config = dict(
    experts_per_token=2,
    d_shared_expert=64,
    moe_layers=[0, 1, 2, 3, 4, 5, 6, 7, 8, 9, 10, 11, 12, 13],
    norm='rmsnorm',
    rope_base=100000.0,
    attn_scale=0.242,
    tie_embeddings=False,
)
Below are experts of layer 9 (counted from 0) of a mixture-of-experts language model. Rows are named router (the router's row for the expert), gate (a neuron's input weights, with its number), up (a neuron's input weights, with its number), down (a neuron's output weights, with its number) and show model dimensions 0-159. Each number is 500 + 25 x the weight over its row's rms, rounded and kept within 0 to 999. Numbers have three digits each.
Before each expert's rows: "gets" lists some tokens that make up at least twice as much of what it gets as of all text; "comes before" lists some tokens at least twice as common just after its tokens as in all text. This comes from a sample of Wikipedia text that the model never trained on. Tokens count by the router's weight.

# expert 42
gets: " | ", " ", "; ", ": ", ") | ", "| "
comes before: "1", "2", "0", "3", "4", "6"
router:483474514534456465505532500543476530494516485482484534465513530504457512476449523502493520464501503495472500523501528529508515485472505505503494484509495534531538468507454534488503471497557492534527503536519478528475488479497544460500497447517508482508534491492480530482524487525512478539497522463490472511447531536512536506498476542476493512480520485510497511500484489489537469560437484525546533491487493494504496498528474448489445501475499493526489522490498515494491552482508522
gate10:460513520497492515510513477504509568496549471463516478469450497492464472490489504507490494463470490479532490473490500479525496493461509462464487516541509516493509509516522501498465489563483526498503505491470497507485474522487552484523473445498519448527506490486504500519512490529515488478528471501470497505483490456468516473510459497487520505516461493523511473476452500482491462466414451512509486488533478467504521487508509499484490495470451461533501532523512517556490520507518493
up10:477539472477485457493493506540505512512490537502479497515506433502479513496484489501483509523478507547501533502524487448491494502491542515520506496530476501528447481524505520491502495531439502513544476460512528516505454475494486519534534495491507500548486484534538520485512496514527483487520496498454487458478480469499522470470532549517508523507524503491533527488462516468518474505467465496505508450474500491495499571473487468490485515484445467507484510437515506513508479493519465
down10:519500482520496461504503536472480512493487537453496512497489529524500463509507451503514536460489514491559540542503503475530533508471468507470528452496519463528501544509513470480462482465472472489492492559502508530491500459524503481486493479464500508471475525465480481490550478542482533490473480502465518545525467483465491507450482495512464500543534454506488506513524471498508478488489499504475523549498506477530494505493475480511478533515517506478493491506504475458480484480467455

# expert 28
gets: " (", "-", "–", ", ", " \"", " in "
comes before: "1", "2", "W", "3", "0", "the"
router:494484505487505466548515512514479515487500485480505514463485537481463481517465503482491497517472530483489485507535521484522494513503480522435490476506476517547480461467482493465482515493500489515518539514516494513513493472444530471533509493507555526481472509487486523479474483481503506507540467448507461511478527543510552557510501514461492508466495481512472475508488503523486520532453508522507551489482510490481518474493453482512489515507538453446505487520455524471488551492482545
gate0:522524522496444474482496532506529516542514480514506545482483500488427476503499554530515510545509555486511518523506543499459512496534501556510508448506490506517480511500520480493527509505480500479497529465471483517502491530490521488524483497491535497466478556509472478493478520464514517507545496517500488477524550490487489491505491487490514512506491508494513481441465451489518509540538519493555475515510525487517431532499486478514462503536538470525509496537494479490521488491508476
up0:456499474503510514492496432498483522498509507521547468534529462519504448522512485447478485522468535495496470509495463498530493505488478482492510522517501517532502526473475505486511491499509510482495483495483480484512466498464503534484497527495496520519524477488494504534520451531551505513520444483519519552479524522543500519486494508514533454447480496497539499466556502494437469491437524527471540492515506539511537488500527474486534511504509528476498508526477516521488519503512543
down0:523497475500483469474492436483509487474504525520497447501532509529539508481515515471522501494490541527507537513580513475491494482507513489516520507468513480517469526514439517484558520496518507486459495530502461487483477511504512462501504517494454503517564455510489528512531535512498483530513469498522528500506495487517525506470510492517504505491525508531497518521583493527480494489482509447515512536516532512509544465520536524470519455501504531508552495508507484489508527478485508

# expert 38
gets: "1", "| ", "2", "3", "4", "6"
comes before: " | ", "–", ".", " |", ",", ":"
router:474485494507485461578541467514490538499492478467475514506535537482452513469483468483474533504534518476493533518493499509499475507472516530473497497500516503492524506496461509480519483489538500537516506491477494535497461485486522485528478475508531521487509482462516534521515536516492478498491515475458448493508521511526542509474503523490475521478503484493474497529464443512517490534504533553525514467469495520498518492505434481486438522480479461521530553527482492486486543502496499
gate1:466454501539515495496506540483482508470523502501508518522522508529491508523514475447482517510500468497499556515455529481496534507540485487520441517450472484461487503529526512467467487485547508471491526510487482472508530487445507495480513520491493528519503478483525430481467531526508463486451479484512516490471500505531453522509495505497533491516538492529513486536461506531500498498507489544449485500500473494457450529543501477536518541508528500487499490506494498522504523480536508
up1:511478528526490486504522490512521464475508503503486483472480544536493490521461499520447451519524488503499549518470432500492499482511487518547489534460482496479499493533466493486491465489509477502497512524517514505453541484482531497516482519461497529514512515541494482534493505554499494487482500500468504516450495523496482500538461500462500494520530533495521482540531475543463485534503501487495528485470455510501548555469503458564522511524465537469518506512495502489497481475531500
down1:522526533514504498490515523503489525526476450521502471458467469504510513489467498511468498552472490512486471539507454493535533518483522483525551491493519478526510501520473517572506496504480523489480515515528533517471519531539462553473485502533484515530532502533457557520509462480481503527525494501498460490490494515467460484473512517502506474501486532495496498512483533483490559460509499489499508483497538464473529530517525496495482518524498479511515500462484516467466435468509515

# expert 30
gets: "\n\n", "\n", " career", "areer", "andidate", "==See also=="
comes before: "==", "===", "The", " |", " ==", "In "
router:493495484516476460503526447517491505496512512515460512511480549526470468473464453503486505512493529479528545479523489505508476493494499540462507500527482492495492439483454538493467516530508499491461554521477465502460468486511533490485512468477539522494484491488522507486517524518522498531509494510485469520470531499537527499464466506491478514485503481540475507503485480527519487504465507487516513450450499544474540510502468466496467498483498487512492573524493476446499526483451516
gate10:491498485537484504508530505518523453504501482488486483501510470521509516497481483493489470490519499502482512466518488550471500504493482511499451496474524519469522459499488543511462513538472455510549517509515477499482470464513539558472561544511466526522500509494523512476533469519477523493472513426538482548543510522498544516482475451513521490468470501532528500537473499536485504483478492524513534472506506467492560472505506537483502529495506475498507515519486491461483516491482524
up10:516511485517459500510500492543469474506518523470505484520541494541496491517507449483469491528502476489509486480522488530480486513463455505505475521492505518487513495503464527499488523491525474485554523487498490505486510460501535556513509536492486512448458485528508472493561492522541535501524484457505512535527488468493550538508493479510491516462508534530519540505475497534465524466451483513513532478485515474515533502461542525525528520490486479458488529516530476457532536473517505
down10:499517492505490531467441518522491517518457516499473495520484472487523504495503498512490481536535502474495484518556478519508510474501487475532516544450494488511454509491504496503515526506443551515523527538565539464545499504505472530519478524441438506504461498500479503522516488498468502500548465498526528487485480510539475485504563504467473478499457513489492515512461519493512484465498488475486500508531507523507542471509495469501484524517503513497488559469467478489483488500507527

# expert 62
gets: "1", "2", "apan", " (born ", "8", ", "
comes before: ")", ") |", ") | ", "),", "1", ")."
router:495466481503503498511563469516485526530511453494490502479517508526490488438494486496500526473484547471488476524510524481517477505534510519440484491513465496515484489479445544507478500502503445553522515493459468532491467516488513470499539507483492499491526493501486529523524521502514486480524510493494496512498498519493481545481475483483490501485494519545508486529498447533524505573493478537508519446488486545512517485509495479480451495510487447497497540468470496461512501454468524
gate1:546520521531518531526520496518466503487509503525507503478486539522475507487470491530481529464478524455487494483495545503527462495522513450502495509493468482439473480499501490487504552482485523529573514482442502505511498520515453513529537466455505509528512460532506537493490511508467490473502510453503549496525496448530515502510497436505494478509479516538483490484513512476499484531505464511508510484482550505529479515480493518509482495514491476503469484523537458504554503482472496
up1:484465516508496454511458479501501444544495499482499500480498516486538500498490508453491493470512514519486497512462528518501488502508534499500498501513506507490505504493467468533516464518496508497474488482538482526481465509501500512518487481500529503500461524447501550530528533462532560537455492489522489497435467497486511505514503474513514481495455522512533471534481535514526471481506501470503500492525473475466434461501456570509501512480485497471497528547505538527535491505550502
down1:496539462490510508430458509510507523480503481497525495516475505492473501506537474474512522513476495520499473487467502459459503503460466501497459475519554489507467450473519520477509496516500486502530504480470494508513496478519500537506473517546499548545448497472509456444470493510464533488503522513494476508495432507482517481502496460525523517500496527505477518491482514546471507482499512495504494479461495499494537528476494485525572464472532516497463500484517493468479557486487492

# expert 48
gets: "\n", "\n\n", "|---|---|---|---", "    ", "978", "  "
comes before: "-", "| ", "|", "- ", "- M", "|  |"
router:476480515484486466513547471515460504498494473461452509506521530467474486490508477503514541484508530463494511535483504484510462510511502527519482481509475513475524473502467562472490468484515484535522503521471517498474472477487504444519491482526492497466535523488518542489551536494508511455549477479510497532464540512530533476513510489464495482461500551551522480501492451516532466498478500534516504521500497494488525526489458452472474529474518490526503500460471514458502518492486505
gate10:477494532470480513506487494512477458480504516493446482500499520531495493499477472515497521505499499529496535464458504461488474540458508536478544528504511505547444485502491535532509469529519492443489516524534480492510498522491498467527503522526476522494497512486496489462485504494518518486517479495503518481540536517537496519479486540523482483509508519491524487504516488527502554459520490458464563529478498520475510509513511478458517560477486539472496494488538515475460478444531450
up10:476484555470518522469509450463498485544519519512480515485510539497475503506465550523506497494503491512500500514487474534543463504431421505512450502497515509515504519453540509520481503514452501482501497500526513472489496516487474455498526510540487494471473480457522449506504514544489501517486485468552502493535503525507510470523512521491502477485522514485486509550515486504461524508507492520489542510498474515465540485516514539522516529479502532471483476523533458533494485472508488
down10:479459470506486501449484488506488514505506549470570485504518490527514486477512477483537473476530498520497528456465539508482472464513521531489487495490480475498494501497472532512514495463509496489502523485528487524513503500503549464485495511473515576535475512484548516516504450486474496497498511502492479496477497496508513480501548529513492553513515511495529515473522474543554510508523474475496459462459490457524550506474498540443490488521485554493491473532500517512483485477482492

# expert 1
gets: "th", "%", "000", "3", " km", " m"
comes before: " | ", " |", " (", ".", "0", "% | "
router:515482468485455501522497511523487544518524496472493515516524505519433452496494512519489504499477534494498497532507504486495518520496533558504483518530513505543477496487470525462467468504510495496499545491484441521471472467476517517473539525478510482499526503488524542523522491501512485493514507464507466512450517503520463510497465548492479476491528497561496488523527490511524490508484509498505490451462451510509510497547455495489481481466527457496497533506448522455475529452520523
gate1:495526460499497467514491486505455585533526510489507498478542485524481511489472558477469467511493526466499506538483520511487484489489500468493506521487498495495524439470515522556516512492495498494513540503506486471487509493503520511446508569522542506541511471502532533534483524493484496474499506531487509468465530492479450502497533519513450520476493514483508490454484512448538518488510559517519471503514508476456502535508490500528507539501508524499513511521502459530507516483478506
up1:511532495536493475489479478487507529470469490501516525517489503476562525538488531494525495492478485473540490492473498450479471546541487479486498530497484488519522476530494522514469507493487473477521522563524504502514477516497445526499494493488505470492489512548533515507458504495511475502493497529463495486478497526511531515456507478516515526524491466501469507501502477513528498511521484505498523506481521542482544560530452546489490495449492579522499483505515488479508535525487574
down1:467494515477530484535491462501489489502493488464497499483498490480511519532533516442477494547523498499487500511493519482507529520520500536550506497466493506512538454499484482523486537473551495498483480530469502546484499449493505525524535495533553508481548521504527452464483567517507495481462528501486465504495513490518496478523491490474491493476508505520506551498497501502483475510499458474531513501497492508504483452504523491557505539541486523535472479479553503561524496515457476

# expert 16
gets: "0", "6", "7", "5", "4", "8"
comes before: " | ", ".", " |", "–", "0", ")"
router:520500493521484490503523473506487550526504423477484509488508530515452519504495479544479534489489511503496493525498538543492482503519520559486503508518518507500500507519473538493478488493519494511518512494490464546471476507484478486556500481457501476492511473453513567489518519501529507512501508450498464498478542528527531506482487499505486490494511497496504475508504501497518491543488498511536498454464495538498510479498455474492422481490486457506517528502482503445502533449504567
gate1:540476502467477490482545498510513513529511463497496479495529487506530458490525514505437518476521520471467468494441537502474458498507475536523505499482545524487476451505524542488542501522443488529480487512522512492536532481514482517516469509463490499456498504491517499484506464513525514461503491501495471502493535508438502517500485512490448478492492523491515457520514471496516528507518502504490510472427444513472471522508490502499504471502503508511516524518491503509520547436470476
up1:499507499510525535518514496511464489496514516478496504520469547573510457502497491485531502523501486524537489496447508489447521505510514500480489532518472491542520513512520491489478502482475533484532518510545514488502489508534545528456549500530513495471510485520500486499484476478499479549506514530554471472463507517537469530515478474460490525503476486530535509450508542442507531492468492528505527525496542482488499514509490463530498465494488495523494454563498543492502484515471505
down1:478479504448502512525486520444488479550495502475474478518451481480503524498491477490533495551509475472501528490493490516460462462523510502502473500492465458445511507482496476513518482487453491503495511519492496529480474486494500485503515472512505493536526513536559514501497485551529547480500488491480517484533495507524533462509517477486471496547474539493490534506494516529524516462465447460494536471499450514525513526483536500515520521475506466537481486502497474455481535503452514

# expert 15
gets: "os", "as", " stud", "ens", " organ", " United States"
comes before: ".", " of", " of the", "ing", "ure", ","
router:483472496524485455500498498556502485511476529490508521501513515485474486480505490503522538497496505448488484522509510493506486540510514513488496504510477538519520475474470533531452462523531472519508524484489508527469506491478530542504510447514503526527472480453549492471498536478510493505526493461471482513476520519512471490495496502446487514496478479524462471537490480543508492507504467506545526518469495508490478551547439477516498497484513492531513541490467438494525526429493527
gate9:526481488532504508518510500538560496538514495468443493489518515524493498516490481468511537485501481532518524516514503450514480497526559567489500454487492483521501487489503482491478477539505504537451470489501454491549529468490526470476501474507583509513496482473475525537475505492478475483481518511499519495468532512483470503508510531507529475499523482480543456480508521513525496505471474527515488549502504504492510549515500494475547475510503545505499525507495489485508471518543461
up9:524497513472494493505462485488489522508505489470528521489469487491534510498531493513486522469511518504500524458484530539509472512496479488526532512480500476542538536485503474452452526465463541495489505560456491512521500461524513546505511489503521492517531492516464517482445487474475512480492504508502520481515475456463526463517500495511478469553513519544529494488516549457517514518458472517446507486528478536509492531494545506511464480523507467517494470478505527508473517522451529
down9:506536538537484524526517454500522496537493519496496515483525532485528457474526528451530484518541504526493525527471544504525471485461538508530504491509498483498489535490534468517483529470515522483501543503480513477463466524474487500466509459526519481522479524524556507491509484502519516461487476524443471477488450527517490524509546522458494502481515457483518481495501506527501512503520476491522515469459491461490488539517474507521542511491490517543442485487513532487462499516487487